Weights of a small mixture-of-experts language model, trained from scratch on English Wikipedia.
Training: a variant of SOAP for the experts, 555M tokens, 3945 steps.
Below are experts of layer 7 (counted from 0) of a mixture-of-experts language model. Rows are named router (the router's row for the expert), gate (a neuron's input weights, with its number), up (a neuron's input weights, with its number) and show model dimensions 0-127. Each number is 50 + 12 x the weight over its row's rms, rounded and kept within 0 to 99.
After each expert's rows: a language model's description of what the expert responds to. This comes from a sample of Wikipedia text that the model never trained on.

# expert 59
router:36 50 48 54 56 51 54 60 46 55 22 60 45 43 34 66 30 16 51 63 37 32 57 29 44 60 52 49 59 46 64 52 58 51 48 52 50 39 55 18 48 39 43 41 66 49 75 41 21 64 44 45 62 51 42 81 43 39 41 57 70 54 14 64 51 69 56 61 33 57 52 66 58 59 63 24 61 62 43 68 39 49 63 62 48 47 50 51 61 55 51 42 41 59 50 46 41 62 51 51 44 53 56 54 57 45 62 46 49 61 60 65 39 44 41 48 45 64 65 50 61 57 53 64 63 34 68 46
gate0:75 61 33 53 55 62 73 51 39 43 77 45 57 49 62 51 52 44 31 49 61 43 38 52 45 54 60 31 27 39 53 67 44 50 41 57 58 45 40 33 56 42 48 28 57 52 53 39 35 63 51 63 72 58 49 67 58 49 52 58 33 66 63 62 35 48 72 53 49 57 34 39 47 66 59 66 52 49 43 67 68 41 45 67 64 54 43 81 48 44 55 33 62 59 45 73 57 33 43 61 42 38 39 29 47 54 55 33 53 62 49 55 75 66 35 39 46 79 47 62 43 48 63 53 54 50 56 47
up0:67 39 45 73 26 45 50 32 75 48 52 51 36 58 50 39 61 33 70 54 60 64 31 61 48 66 57 59 46 53 39 49 60 54 52 40 37 78 32 53 48 66 38 43 52 50 50 39 33 63 45 66 47 43 52 57 42 53 61 53 48 69 41 38 46 38 58 71 51 75 57 46 69 41 69 53 57 58 49 59 48 54 33 49 55 70 38 52 63 68 49 52 37 41 42 42 34 61 46 54 60 14 65 73 40 73 54 68 52 50 34 47 67 33 46 69 45 49 54 49 55 33 45 64 44 54 40 60
It responds to: Tokens inside LaTeX formulas and chemical formulas, such as backslashes, braces, subscripts, frac and variables, plus items in semicolon-separated number lists.

# expert 32
router:62 64 46 56 44 44 55 58 49 68 37 61 56 50 16 62 43 37 54 40 47 43 39 45 33 45 29 53 59 29 49 32 76 64 48 40 38 44 54 25 60 48 62 61 51 54 57 43 40 55 44 33 69 52 46 73 44 57 51 77 63 59 33 57 48 82 47 65 35 53 59 43 52 49 70 28 48 43 40 77 42 56 50 45 55 60 55 52 54 52 44 62 34 35 57 28 53 68 48 37 38 29 35 47 59 36 53 38 38 73 54 59 49 44 39 58 41 62 53 62 62 62 56 69 52 59 44 52
gate9:40 63 39 32 38 34 57 63 25 43 37 50 59 60 34 52 28 44 66 43 53 28 46 55 38 39 48 42 45 74 44 57 60 54 59 62 60 55 53 41 44 49 42 37 59 53 26 62 39 45 49 60 51 57 41 64 34 29 57 57 38 54 40 35 60 60 35 26 42 48 61 60 26 48 57 76 51 52 52 41 71 49 38 63 33 63 38 61 57 40 70 51 61 30 63 47 34 47 54 24 55 49 41 48 61 29 43 47 53 73 49 57 63 45 63 44 38 66 48 62 69 54 58 46 64 76 48 50
up9:46 47 60 66 40 47 44 53 70 36 60 31 54 58 62 49 38 53 42 31 57 43 57 43 68 48 60 57 44 52 36 36 31 53 60 56 48 41 45 44 49 37 45 38 29 51 52 69 68 43 54 34 41 63 54 30 66 74 63 55 53 38 55 40 36 55 53 57 43 58 41 42 58 62 43 42 59 71 37 44 17 42 68 44 41 59 57 42 45 61 61 40 82 62 34 39 46 70 56 50 52 35 45 35 53 61 46 66 46 13 68 50 30 28 44 50 33 49 45 33 53 58 40 49 71 42 53 53
It responds to: Determiners starting a noun phrase after verbs or prepositions, mostly a, plus the, his, her, 's, another.

# expert 40
router:57 32 48 63 55 59 42 51 55 62 34 51 54 36 46 60 36 20 46 64 52 49 34 50 34 38 54 58 64 36 66 57 82 64 40 41 48 33 57 32 46 44 59 44 46 64 69 43 23 46 47 54 57 55 52 70 50 45 31 69 67 44 41 74 35 85 49 62 44 69 51 66 58 46 68 31 44 53 46 54 41 41 55 47 66 33 65 39 66 41 46 53 42 43 52 46 52 51 58 56 60 60 42 55 56 37 57 42 53 63 47 56 48 46 35 36 47 56 47 60 69 56 76 69 58 46 73 54
gate0:48 28 57 43 72 52 56 77 58 54 39 62 57 54 61 51 43 59 59 38 56 36 39 57 56 51 35 46 61 65 51 50 85 44 47 42 54 68 47 45 45 55 45 67 50 64 39 50 56 44 32 58 34 44 41 64 46 49 39 51 23 34 45 71 58 54 57 27 34 52 37 47 38 38 71 19 45 79 29 59 56 36 42 42 55 32 54 33 45 49 33 38 46 44 47 47 73 48 45 30 50 23 52 54 56 43 46 40 27 58 55 48 64 40 46 61 42 40 50 59 52 61 31 49 45 63 50 42
up0:39 52 40 50 47 79 51 56 33 34 53 38 56 60 63 61 65 46 43 43 51 63 37 57 28 56 45 58 47 47 44 60 50 52 39 69 64 58 53 52 34 64 33 48 49 65 68 46 55 54 75 48 39 51 39 55 31 50 54 39 58 64 57 69 43 50 72 31 54 48 25 61 70 56 57 58 24 56 41 64 54 54 56 55 47 51 35 34 44 27 50 30 48 53 29 81 38 65 45 46 36 51 39 50 55 35 68 61 49 38 47 49 49 50 53 27 61 73 58 52 48 32 44 45 35 71 69 62
It responds to: Main verbs and participles right after was, is, were or he in biographical narrative, such as moved, located, went, based, born, released.

# expert 51
router:47 42 38 62 59 42 44 52 68 63 36 55 51 47 37 71 39 21 52 50 42 46 33 35 16 64 46 81 64 57 70 53 63 49 43 49 39 33 62 23 73 38 43 31 67 56 63 46 41 52 52 35 50 53 57 50 43 57 49 83 56 57 47 68 52 67 42 56 40 50 51 56 44 55 73 30 59 37 43 57 44 45 57 50 42 43 37 37 65 35 39 42 39 38 39 34 51 74 64 51 51 48 50 42 49 35 48 52 48 76 47 61 50 51 47 53 42 46 58 50 71 36 66 60 59 38 52 45
gate1:59 58 49 53 66 62 63 65 58 64 52 34 47 73 63 75 59 62 59 28 51 56 39 44 54 38 40 76 64 39 58 66 48 60 48 50 46 43 74 48 49 33 54 66 53 36 41 67 50 51 69 44 38 56 34 61 61 49 45 50 47 58 52 31 39 54 47 56 42 50 29 52 34 41 53 31 63 55 59 60 63 23 53 49 27 31 55 37 45 45 71 37 45 69 59 40 52 56 49 71 49 47 59 54 43 76 56 63 53 61 46 44 49 66 22 64 58 44 34 69 62 35 40 47 53 37 50 32
up1:54 69 33 60 60 43 57 58 44 38 40 48 31 69 77 47 51 34 51 52 63 61 24 38 61 64 52 42 30 46 31 45 52 43 54 48 44 53 61 42 48 32 65 47 52 71 63 53 41 38 50 53 50 49 43 32 76 52 42 49 69 40 37 52 45 70 50 59 35 40 59 57 59 60 58 65 62 35 58 19 47 48 63 73 49 42 69 42 63 58 47 49 68 60 53 24 56 65 65 50 32 46 69 49 50 78 56 47 43 53 64 44 56 63 35 32 45 51 51 59 37 42 69 57 42 49 46 31
It responds to: The word and in section headings like Education and career, plus possessives and linking words his, of, for in biographies.

# expert 50
router:57 41 44 74 56 40 45 59 45 64 36 49 59 39 26 60 50 23 34 58 42 40 54 33 39 60 43 43 51 58 56 57 54 42 60 34 45 33 51 33 59 62 64 40 31 54 49 51 20 49 52 33 60 60 39 60 55 50 51 75 55 66 30 49 41 65 36 51 42 40 42 40 49 46 76 39 55 45 46 58 51 45 69 60 47 55 67 53 57 53 38 44 33 43 35 28 61 73 46 49 51 42 46 49 51 32 57 41 57 67 69 40 52 38 46 44 21 53 54 61 56 35 68 86 59 38 51 46
gate0:35 19 49 48 50 49 50 43 51 75 69 32 50 38 32 35 39 24 36 57 35 46 52 48 49 39 58 52 49 65 64 43 51 52 32 22 49 55 63 57 41 61 52 51 58 39 52 50 44 60 46 34 46 42 62 56 48 51 31 31 45 69 53 58 34 58 64 30 45 54 59 44 39 43 57 63 36 38 52 62 47 33 40 39 41 57 65 51 35 47 16 49 49 50 47 39 45 50 78 56 53 41 64 52 36 46 42 46 63 67 18 43 37 53 53 46 75 65 69 46 51 53 45 59 61 45 25 53
up0:52 61 55 53 66 41 34 62 48 49 54 43 54 57 49 27 79 57 44 37 63 69 59 66 61 44 55 59 66 55 49 32 53 40 61 37 43 33 76 48 57 46 37 54 56 42 37 48 57 54 47 62 46 40 38 57 35 53 51 30 33 51 39 52 42 32 59 41 38 60 53 43 46 52 50 40 66 41 63 56 60 66 30 49 48 60 48 51 48 36 48 55 34 64 36 49 43 58 41 38 66 64 84 27 61 18 63 81 49 49 47 56 48 40 22 60 47 41 47 31 32 49 46 44 55 42 72 61
It responds to: First syllables of proper names beginning with a vowel or r-sound, such as Or(enda), Al-, Barb(uda), Jer(emiah), Par(ikshit).

# expert 56
router:40 35 34 72 58 39 59 63 37 59 19 56 41 32 38 50 46 09 58 58 29 36 50 42 22 45 40 53 46 34 40 49 63 44 42 43 44 39 54 41 56 51 43 43 49 53 65 63 20 52 54 34 58 60 39 48 46 58 44 61 61 63 48 71 54 80 48 32 35 60 45 51 36 45 63 41 65 47 41 58 38 52 68 41 47 45 61 47 50 36 37 41 52 50 58 35 42 58 62 49 49 42 58 40 54 39 74 43 54 72 48 68 56 40 47 47 45 56 47 64 76 50 51 59 61 49 68 49
gate0:31 30 51 65 48 50 45 62 57 51 54 54 38 46 40 38 36 57 31 59 36 49 35 48 63 54 59 31 57 29 44 68 53 58 69 50 46 51 51 46 41 33 58 55 49 46 52 59 34 65 45 42 42 59 61 55 42 72 62 33 49 72 53 41 60 60 56 31 44 54 61 72 52 31 58 48 51 33 31 70 60 55 50 65 46 28 53 46 50 48 47 51 66 47 59 58 57 33 72 75 34 70 58 64 55 35 60 67 47 59 25 66 59 59 49 46 59 53 22 41 51 39 38 24 55 42 47 75
up0:54 64 56 32 58 28 54 47 34 49 59 50 43 68 26 54 53 60 17 51 67 39 56 55 41 45 37 65 48 19 59 54 39 43 44 52 47 39 56 54 66 44 39 47 58 43 39 53 62 33 42 55 47 52 66 64 21 69 47 44 50 46 35 41 71 60 55 34 48 37 56 42 60 69 56 54 58 51 46 47 62 62 69 76 42 50 56 64 49 53 44 62 57 47 63 21 55 48 54 44 50 47 42 65 55 39 40 50 64 62 41 72 48 51 50 63 21 63 47 31 51 57 39 70 35 40 50 76
It responds to: Conjunctions, relative words and commas linking clauses in prose, such as where, when, that, which, because, such as.

# expert 14
router:44 54 51 69 53 55 55 69 58 58 39 39 57 51 31 71 43 17 50 69 47 51 40 28 49 49 26 73 63 45 57 51 68 61 39 48 43 50 47 22 44 56 41 48 53 66 63 51 32 38 46 41 55 60 49 82 55 59 40 61 61 61 32 66 43 80 50 64 39 64 43 57 51 57 74 43 72 52 51 52 40 44 51 47 42 65 64 56 67 42 42 46 41 42 62 50 43 46 53 57 49 43 43 39 42 22 62 53 43 63 50 65 38 48 39 42 36 35 57 63 67 69 61 65 46 58 60 42
gate6:40 52 34 60 65 41 45 57 50 19 55 40 66 52 52 64 67 14 51 69 47 40 53 66 62 50 43 48 81 71 29 52 46 63 49 37 56 63 53 54 50 49 54 66 61 50 50 45 20 46 53 58 42 50 58 38 29 47 50 58 55 52 52 37 60 55 49 68 58 39 58 56 34 64 55 64 60 45 41 46 33 38 49 60 48 44 73 57 44 53 43 42 52 39 26 58 47 25 59 63 60 69 36 50 58 66 41 38 42 68 56 44 54 42 35 52 51 49 50 53 32 35 54 55 36 33 81 62
up6:78 45 77 53 36 40 64 53 50 35 66 57 55 55 72 66 54 33 58 53 53 37 45 58 53 43 44 43 43 48 53 37 46 44 38 29 54 65 41 30 61 56 66 54 55 44 48 41 51 34 67 43 54 39 54 53 57 50 52 41 54 48 44 30 41 29 50 15 54 45 24 76 41 45 37 48 58 68 69 57 37 40 58 60 52 64 71 57 50 52 25 56 52 41 47 50 36 63 59 81 33 72 44 66 33 63 68 52 55 48 57 46 40 55 54 51 50 44 47 28 64 46 40 47 39 53 65 41
It responds to: Digits and years just after an opening parenthesis or dash, often closed by a parenthesis, like (1957), (2020), ^{1, 3}.

# expert 11
router:61 51 49 61 44 44 65 46 61 74 24 48 55 35 24 58 40 21 49 46 42 40 47 49 35 48 43 66 55 38 58 46 54 45 40 39 42 36 49 39 59 50 46 55 43 59 82 41 20 41 43 37 62 55 52 43 59 48 39 81 57 65 30 62 61 69 53 53 35 59 62 55 58 60 78 35 56 49 48 72 40 52 62 34 49 49 67 50 61 34 42 59 52 48 58 45 49 52 54 50 47 42 34 40 57 43 61 57 39 51 61 68 43 36 46 73 34 58 60 59 58 50 68 56 49 24 68 39
gate1:83 49 49 61 56 49 49 52 67 57 52 47 37 36 38 35 69 54 41 56 37 50 60 43 38 55 53 61 48 32 44 44 49 35 50 41 38 38 29 36 49 29 50 59 43 45 46 50 50 52 42 59 55 50 61 27 46 57 64 57 55 50 54 80 60 51 41 53 51 70 51 27 29 62 62 25 45 66 29 60 28 52 51 41 57 50 47 45 38 46 68 30 29 67 20 47 60 49 51 42 74 35 56 57 45 47 48 43 44 64 84 54 54 47 44 48 63 63 44 45 57 44 44 65 40 54 57 77
up1:45 45 33 37 46 39 29 48 48 64 23 48 42 43 40 43 61 61 52 58 53 68 59 58 64 47 34 33 51 42 45 42 53 56 42 61 49 75 67 34 51 47 65 19 66 51 63 70 45 61 54 51 42 50 49 46 47 82 49 39 51 46 56 37 73 44 46 66 65 26 62 69 26 46 37 37 48 40 64 64 45 63 51 74 47 42 54 52 64 45 25 52 39 60 49 39 30 49 58 33 37 51 49 45 57 47 54 39 45 47 65 66 34 36 51 52 40 51 24 28 49 39 49 59 54 60 50 60
It responds to: Commas, pipes, by, to and as that come just before a person's name, in biographies, officeholder boxes and sports result tables.

# expert 43
router:49 31 50 73 51 43 48 58 50 57 27 51 39 52 34 60 28 05 51 61 49 53 44 49 27 50 53 67 57 37 64 47 54 43 41 43 60 45 61 31 59 41 45 59 41 51 73 43 36 46 54 36 69 44 43 58 40 49 42 62 46 59 38 66 49 80 40 46 25 63 52 48 63 56 76 26 57 36 49 62 41 49 56 53 58 66 54 41 71 66 50 44 31 52 44 43 55 55 64 54 49 32 37 52 56 40 50 49 30 50 51 60 37 34 36 56 45 55 47 73 65 49 67 54 51 54 70 45
gate0:30 44 49 62 49 48 56 36 47 57 50 33 50 43 56 64 60 44 42 48 58 46 30 37 52 52 63 69 41 48 36 71 72 35 61 52 39 54 51 34 56 68 26 39 49 50 45 60 55 61 67 44 71 41 40 53 49 31 75 52 36 35 62 66 35 42 74 53 42 69 40 43 61 56 58 69 67 48 50 62 42 25 58 45 69 64 50 49 45 52 42 45 39 58 58 24 45 59 59 55 46 50 55 33 66 63 42 45 37 66 29 61 56 45 25 45 76 54 65 67 48 46 65 52 62 56 65 51
up0:56 59 47 71 74 55 74 48 60 51 53 56 30 52 59 51 42 42 46 50 54 54 58 60 52 58 31 48 59 36 42 47 69 47 52 44 51 59 57 72 53 47 57 61 50 36 56 43 44 40 58 58 56 32 52 50 34 62 48 48 73 46 61 54 47 46 47 38 43 43 51 20 33 52 40 49 62 49 44 52 34 54 41 73 70 69 39 50 42 74 55 58 51 64 59 47 60 52 55 39 54 58 44 42 67 17 20 54 61 60 70 76 25 65 61 47 42 47 80 66 35 58 35 38 49 55 59 63
It responds to: Have, has, had, with and verbs that take an object, such as took, received, became, give, make, using.

# expert 41
router:47 52 59 59 51 42 56 51 63 47 31 59 52 52 35 52 38 16 47 49 39 46 46 15 39 63 48 67 52 40 61 47 55 41 54 52 49 57 56 27 56 47 60 36 39 49 56 34 35 55 57 42 62 59 35 80 47 44 54 91 47 66 33 59 51 75 54 49 29 61 52 45 52 43 93 30 59 40 46 48 40 47 43 54 48 48 55 51 56 32 40 63 38 48 53 27 44 52 49 42 58 46 41 68 61 48 44 44 61 55 62 76 45 45 52 51 52 49 52 57 63 47 76 62 60 52 56 50
gate5:48 61 62 37 48 36 69 34 23 53 65 22 38 63 77 68 71 51 50 48 41 58 34 54 46 40 26 53 62 34 72 50 61 77 60 61 68 39 53 65 61 55 63 50 56 59 46 47 43 46 57 35 62 43 35 80 57 56 47 61 60 50 26 41 56 38 40 39 59 44 53 44 35 54 53 55 55 42 45 24 53 44 40 45 52 41 49 42 57 40 48 60 31 50 38 41 43 56 43 51 32 36 80 56 51 47 41 42 59 66 61 39 34 66 54 51 51 45 36 41 55 57 57 42 69 69 52 58
up5:53 39 55 66 33 51 71 60 28 64 68 51 68 53 61 34 46 61 40 53 38 46 50 50 60 48 36 38 58 58 45 46 38 33 60 75 43 47 54 29 36 41 43 58 83 57 42 53 51 71 63 34 61 50 45 53 58 39 58 41 37 68 47 30 55 32 32 57 48 63 50 60 55 75 49 41 55 55 59 48 48 48 54 34 53 70 54 53 68 40 46 55 63 39 59 54 81 32 38 59 66 25 33 59 34 39 73 43 55 44 49 27 48 63 51 56 63 49 50 33 39 37 52 50 35 56 47 37
It responds to: Decimal points, thousands commas and dashes inside numbers, as in 6.62, 15,001 and 1930–32, plus byte pieces of Cyrillic, Thai and CJK text.

# expert 23
router:51 41 47 68 67 36 47 49 43 55 34 73 52 50 33 72 39 15 58 57 56 44 52 36 32 44 44 40 70 35 51 48 77 63 43 52 35 32 58 37 60 48 39 41 50 59 69 40 27 42 34 44 45 49 47 55 54 45 40 86 52 58 45 43 61 79 49 62 32 54 46 59 47 40 95 42 60 51 61 57 28 46 58 46 47 46 55 47 63 50 51 44 45 36 38 39 57 40 55 49 63 43 44 35 57 32 57 54 39 61 41 54 56 49 50 43 42 56 58 60 52 49 68 60 58 46 56 32
gate16:77 31 38 63 52 54 52 33 55 32 56 65 47 54 58 53 59 35 49 21 71 63 55 45 43 59 63 46 60 50 68 30 76 51 43 69 60 49 68 55 32 61 66 43 47 32 68 53 55 46 40 52 67 37 37 33 59 39 53 58 74 62 69 53 38 42 57 52 43 56 47 45 33 60 46 45 39 49 53 54 40 47 63 49 41 38 56 75 49 46 55 47 67 76 61 49 52 45 65 49 39 26 69 54 39 58 31 73 72 37 63 50 54 46 63 51 28 50 54 55 54 49 65 64 52 56 57 51
up16:47 21 56 59 67 74 33 78 43 45 60 58 47 72 24 34 50 27 62 45 73 59 36 49 43 48 64 66 55 54 69 39 52 53 54 57 60 61 30 47 39 56 63 44 56 56 63 57 44 45 20 57 54 38 62 70 48 57 52 62 46 32 42 52 49 40 45 57 52 41 38 59 59 48 43 46 56 64 47 35 43 60 39 33 43 41 38 50 46 70 52 75 39 32 47 55 65 28 39 64 47 43 48 56 54 56 49 49 44 36 56 63 60 39 55 45 30 20 58 52 59 49 37 67 57 59 63 54
It responds to: Numbers and short entries at the start of a cell in wiki tables, such as ranks, scores and vote counts, plus headers like Votes, Pld, GK.

# expert 4
router:58 69 60 62 70 50 39 63 49 51 35 47 46 29 41 56 56 26 50 62 41 51 75 37 31 34 38 63 40 52 61 59 76 56 42 51 38 36 58 39 46 42 42 42 47 63 66 43 19 41 54 51 46 52 50 70 53 62 38 78 45 63 37 62 49 55 49 47 35 52 72 32 57 35 88 42 60 51 49 58 51 34 44 37 56 56 48 39 43 46 42 55 42 49 50 48 50 58 50 57 64 55 58 35 65 44 70 40 31 50 67 51 35 58 55 59 41 67 40 50 43 64 54 50 43 36 81 39
gate1:64 56 44 59 40 55 45 36 40 46 64 38 61 58 53 44 24 37 23 54 37 44 60 46 35 54 62 72 50 61 55 32 42 65 22 46 46 40 77 34 43 29 43 80 47 60 45 28 42 52 43 62 58 39 56 67 60 42 70 54 63 48 50 29 44 63 51 52 33 56 51 35 69 55 42 49 67 41 45 58 42 49 52 56 47 45 55 44 36 65 54 68 41 58 42 42 55 49 56 56 65 41 59 67 47 31 41 48 61 65 23 55 30 50 47 44 63 71 38 48 50 74 53 59 63 41 42 60
up1:47 63 57 32 55 53 51 41 79 66 43 43 59 51 60 42 40 29 66 44 62 60 32 63 55 64 57 45 46 46 75 49 47 27 31 41 54 51 41 49 30 48 68 56 69 39 52 47 56 59 64 46 37 47 52 37 46 54 42 52 40 49 35 51 36 61 42 59 72 54 40 46 69 60 55 47 45 66 60 58 58 62 64 60 38 45 55 67 45 33 31 41 62 62 35 46 77 49 42 36 44 27 45 52 59 56 48 37 46 67 70 49 50 28 29 47 75 47 61 35 47 23 62 55 51 51 28 64
It responds to: Opening pieces of longer English words, often Latinate prefixes such as res, dis, trans, con, ex, cl, and capitalized St, Con.

# expert 9
router:44 48 54 66 30 38 51 64 60 54 38 70 52 30 38 56 44 15 49 56 36 34 47 41 42 45 47 54 58 46 58 58 73 57 37 50 40 54 49 32 59 49 56 66 46 47 64 53 24 48 45 39 52 57 26 67 52 57 24 73 76 60 40 60 60 78 40 57 36 65 46 67 42 58 81 43 44 48 55 51 43 56 52 34 52 46 73 52 69 67 55 50 37 49 48 31 41 56 40 56 63 54 48 49 66 24 60 56 38 55 39 64 53 40 45 55 45 55 62 55 71 43 51 59 49 56 57 43
gate8:51 70 54 45 56 49 47 50 33 48 39 30 60 48 43 50 58 24 54 48 22 51 71 33 58 34 64 53 50 56 35 74 56 49 47 66 66 50 51 52 48 48 53 43 36 65 67 42 47 45 53 42 64 75 32 41 44 48 59 47 48 48 50 43 50 82 48 72 56 53 53 66 55 77 43 46 51 50 69 42 47 72 73 49 58 53 46 44 53 43 54 80 56 37 66 41 48 68 44 65 43 40 56 55 65 49 32 45 49 40 59 40 39 47 38 62 47 48 60 33 64 49 52 51 08 58 47 38
up8:56 38 55 39 50 45 38 43 62 58 68 53 69 63 37 49 76 48 55 45 62 43 60 49 37 56 56 32 67 60 43 35 70 45 57 38 50 32 24 63 45 57 48 39 67 61 47 43 52 39 57 57 54 52 37 64 60 64 43 46 61 24 45 79 41 46 34 39 40 41 63 39 43 74 56 66 40 44 74 48 42 49 62 53 69 41 58 54 65 47 33 59 73 59 40 57 52 55 31 49 26 67 80 53 48 68 47 62 35 41 60 43 62 51 61 54 51 44 47 52 44 55 60 59 75 48 66 46
It responds to: Digits and unit abbreviations after numbers in stats, geography and tables, such as km, m, mi, °, and scores like 2–2.

# expert 42
router:52 61 44 66 56 40 49 37 44 58 32 30 47 49 32 53 40 18 67 46 33 52 46 22 41 45 49 51 49 48 52 41 73 58 37 42 21 36 58 37 51 50 54 39 54 61 62 62 38 41 59 47 56 53 50 56 44 38 62 85 62 80 50 62 48 68 65 54 61 55 44 60 43 77 66 47 54 49 55 45 39 44 52 58 53 44 42 44 63 56 52 62 27 33 58 31 42 67 51 47 64 29 41 35 59 42 66 40 66 57 60 56 48 42 37 53 49 54 60 62 72 43 45 67 60 48 69 51
gate0:48 34 31 46 52 30 61 70 62 41 33 39 63 56 46 72 61 61 29 49 18 42 38 46 29 51 46 42 39 58 36 52 54 54 57 48 38 59 63 78 40 43 66 72 46 40 48 41 26 37 56 65 63 40 64 65 40 56 48 55 48 67 37 68 51 53 67 29 42 65 57 39 41 52 71 41 43 68 51 38 58 47 61 41 70 54 61 36 63 64 56 41 74 64 65 41 55 58 47 72 48 50 47 38 61 36 30 56 51 61 59 47 52 50 48 70 40 47 63 52 62 52 40 51 50 45 44 43
up0:66 50 52 57 58 63 51 69 41 52 35 45 54 37 56 41 50 53 74 61 59 55 45 64 50 61 41 51 52 45 49 62 33 39 59 52 53 62 34 61 54 46 55 47 60 30 50 44 54 63 71 61 57 82 63 56 63 42 55 55 25 47 60 54 48 45 35 30 38 39 53 51 12 78 41 67 62 74 50 37 38 24 40 37 48 43 39 57 67 41 49 34 43 49 50 48 36 68 43 37 60 34 40 38 54 46 58 39 47 51 48 48 90 47 44 50 57 39 75 49 50 54 37 57 37 57 47 48
It responds to: Short opening pieces of longer words after a or the, such as rob-bery, ro-yalties, cur-ious, gen-eration, f.

# expert 1
router:65 52 43 69 58 45 54 59 57 63 42 50 45 33 27 69 32 33 48 54 39 35 57 41 41 47 43 58 53 40 63 52 71 54 35 41 41 47 67 32 63 43 43 43 45 52 65 36 12 42 48 37 47 63 48 44 52 70 42 68 51 55 31 55 49 80 49 56 29 63 58 53 48 63 81 42 57 43 57 68 41 48 53 44 55 51 58 46 65 38 45 53 34 52 43 39 44 55 70 56 55 40 46 33 53 25 75 36 48 74 46 67 49 52 41 39 38 57 66 46 66 47 57 61 60 53 57 32
gate8:70 48 43 46 53 66 57 51 46 47 46 76 49 44 35 46 47 80 54 48 36 35 52 37 54 29 65 37 50 37 43 48 60 67 33 50 49 39 60 28 60 46 50 64 48 62 62 48 35 36 39 71 42 64 38 61 49 54 48 50 41 42 46 59 55 54 29 41 65 65 58 43 39 63 78 64 31 48 54 59 55 63 45 56 57 60 55 42 78 40 52 69 43 44 55 41 55 29 56 44 73 42 51 36 53 50 75 64 68 55 68 60 79 48 42 34 42 51 53 58 68 45 53 60 66 37 36 66
up8:23 37 64 61 43 40 53 54 49 56 70 60 50 57 66 41 43 22 76 59 53 55 45 36 67 50 58 40 48 59 36 50 54 47 18 56 49 75 27 60 40 48 58 58 56 36 44 50 54 57 61 64 58 54 41 49 61 54 51 68 59 51 58 39 50 25 49 43 60 52 57 50 54 45 40 36 40 46 44 46 39 43 40 55 34 34 53 35 34 54 45 41 47 57 59 57 69 77 44 61 44 78 70 59 29 78 35 42 56 45 34 46 54 36 59 57 71 49 54 32 51 59 47 58 20 57 45 51
It responds to: Separators in lists and tables, such as pipes starting wiki-table rows, commas in long name lists, dashes and equals in headings.

# expert 36
router:42 39 49 56 37 49 46 46 70 61 24 63 55 45 34 46 45 34 53 57 44 46 49 32 46 48 49 54 56 45 45 41 58 53 43 35 41 44 52 19 62 51 61 48 44 60 82 74 28 49 45 40 47 51 39 85 45 74 41 63 54 54 37 66 48 83 43 45 30 54 70 53 59 58 79 23 56 42 48 50 35 46 56 57 58 55 46 54 78 48 35 62 34 41 44 44 64 42 60 46 54 41 39 49 50 30 68 47 53 70 51 65 51 49 41 37 51 49 53 52 49 56 65 65 47 58 59 42
gate1:53 09 68 54 48 58 48 25 48 45 38 56 64 45 54 46 39 44 84 53 49 25 46 66 24 52 56 37 55 49 56 54 46 31 33 49 43 35 56 51 45 60 43 65 52 64 70 38 39 51 38 73 45 46 42 66 55 62 37 58 54 61 47 56 37 44 41 47 41 66 65 39 40 44 48 51 41 46 44 48 39 50 36 27 53 35 59 48 54 57 51 36 48 53 49 43 46 57 61 25 55 63 38 44 42 38 63 52 81 19 55 52 39 60 60 64 36 42 59 29 40 43 52 62 33 51 47 40
up1:61 60 49 46 57 58 63 36 61 61 38 46 53 24 53 56 51 54 29 55 66 47 62 50 70 38 32 23 38 38 52 51 67 38 61 52 55 40 72 48 25 49 49 45 64 43 56 35 69 43 62 19 41 37 30 37 46 51 52 44 50 48 52 35 51 70 38 39 54 61 52 34 45 67 52 36 44 46 60 60 37 49 62 50 58 53 63 75 51 55 50 31 61 39 61 51 54 49 30 30 58 49 40 22 52 52 40 44 37 44 52 54 67 60 61 57 48 46 37 30 41 42 55 39 29 33 47 22
It responds to: Final letters and endings of words, especially Cyrillic letters in Russian text (наз-а-д), also English suffixes like -ode, -er, -ula.

# expert 30
router:45 62 43 54 61 50 64 74 48 59 32 64 39 42 37 46 40 21 38 38 50 30 42 41 40 49 53 60 49 38 38 54 64 44 38 39 50 35 46 43 51 46 30 51 60 53 63 44 14 44 55 54 50 57 44 65 46 55 41 78 69 51 36 58 40 69 41 45 31 48 29 71 45 55 85 37 53 39 49 48 41 46 44 37 54 75 64 61 55 48 36 36 52 47 57 38 52 64 45 46 59 49 37 50 64 32 59 48 32 55 65 67 53 49 43 60 35 65 53 49 53 66 66 64 62 58 74 52
gate0:65 54 59 47 41 40 46 49 52 63 57 34 44 41 52 42 53 42 53 62 61 45 45 49 65 69 53 41 43 57 51 31 45 50 42 46 41 28 48 49 57 45 44 47 30 30 64 33 59 56 54 33 50 52 46 78 42 69 25 46 50 54 45 29 49 25 39 48 32 49 68 66 51 58 42 22 44 36 65 64 53 31 30 70 38 62 54 64 85 24 24 58 52 64 37 40 49 35 50 42 44 50 63 55 52 57 67 43 71 53 55 47 54 33 46 52 56 53 54 65 58 65 49 52 59 60 66 60
up0:51 53 59 48 46 56 72 45 42 65 45 48 43 28 53 37 69 64 43 44 50 38 28 61 55 58 64 40 56 33 34 45 56 53 46 23 80 59 63 54 69 47 62 28 57 58 51 55 51 47 50 49 34 41 55 52 54 44 53 58 57 47 49 58 60 30 57 47 48 62 46 53 35 58 52 52 47 38 42 60 31 50 74 24 38 69 62 50 67 23 45 39 87 39 42 56 49 61 70 43 41 60 44 40 49 34 43 51 25 32 60 35 48 53 52 37 46 56 43 52 62 82 40 63 64 52 46 50
It responds to: Uppercase abbreviations and code letters in tables and lists, such as country or race codes (CHL, NCIMB), airport codes, designations.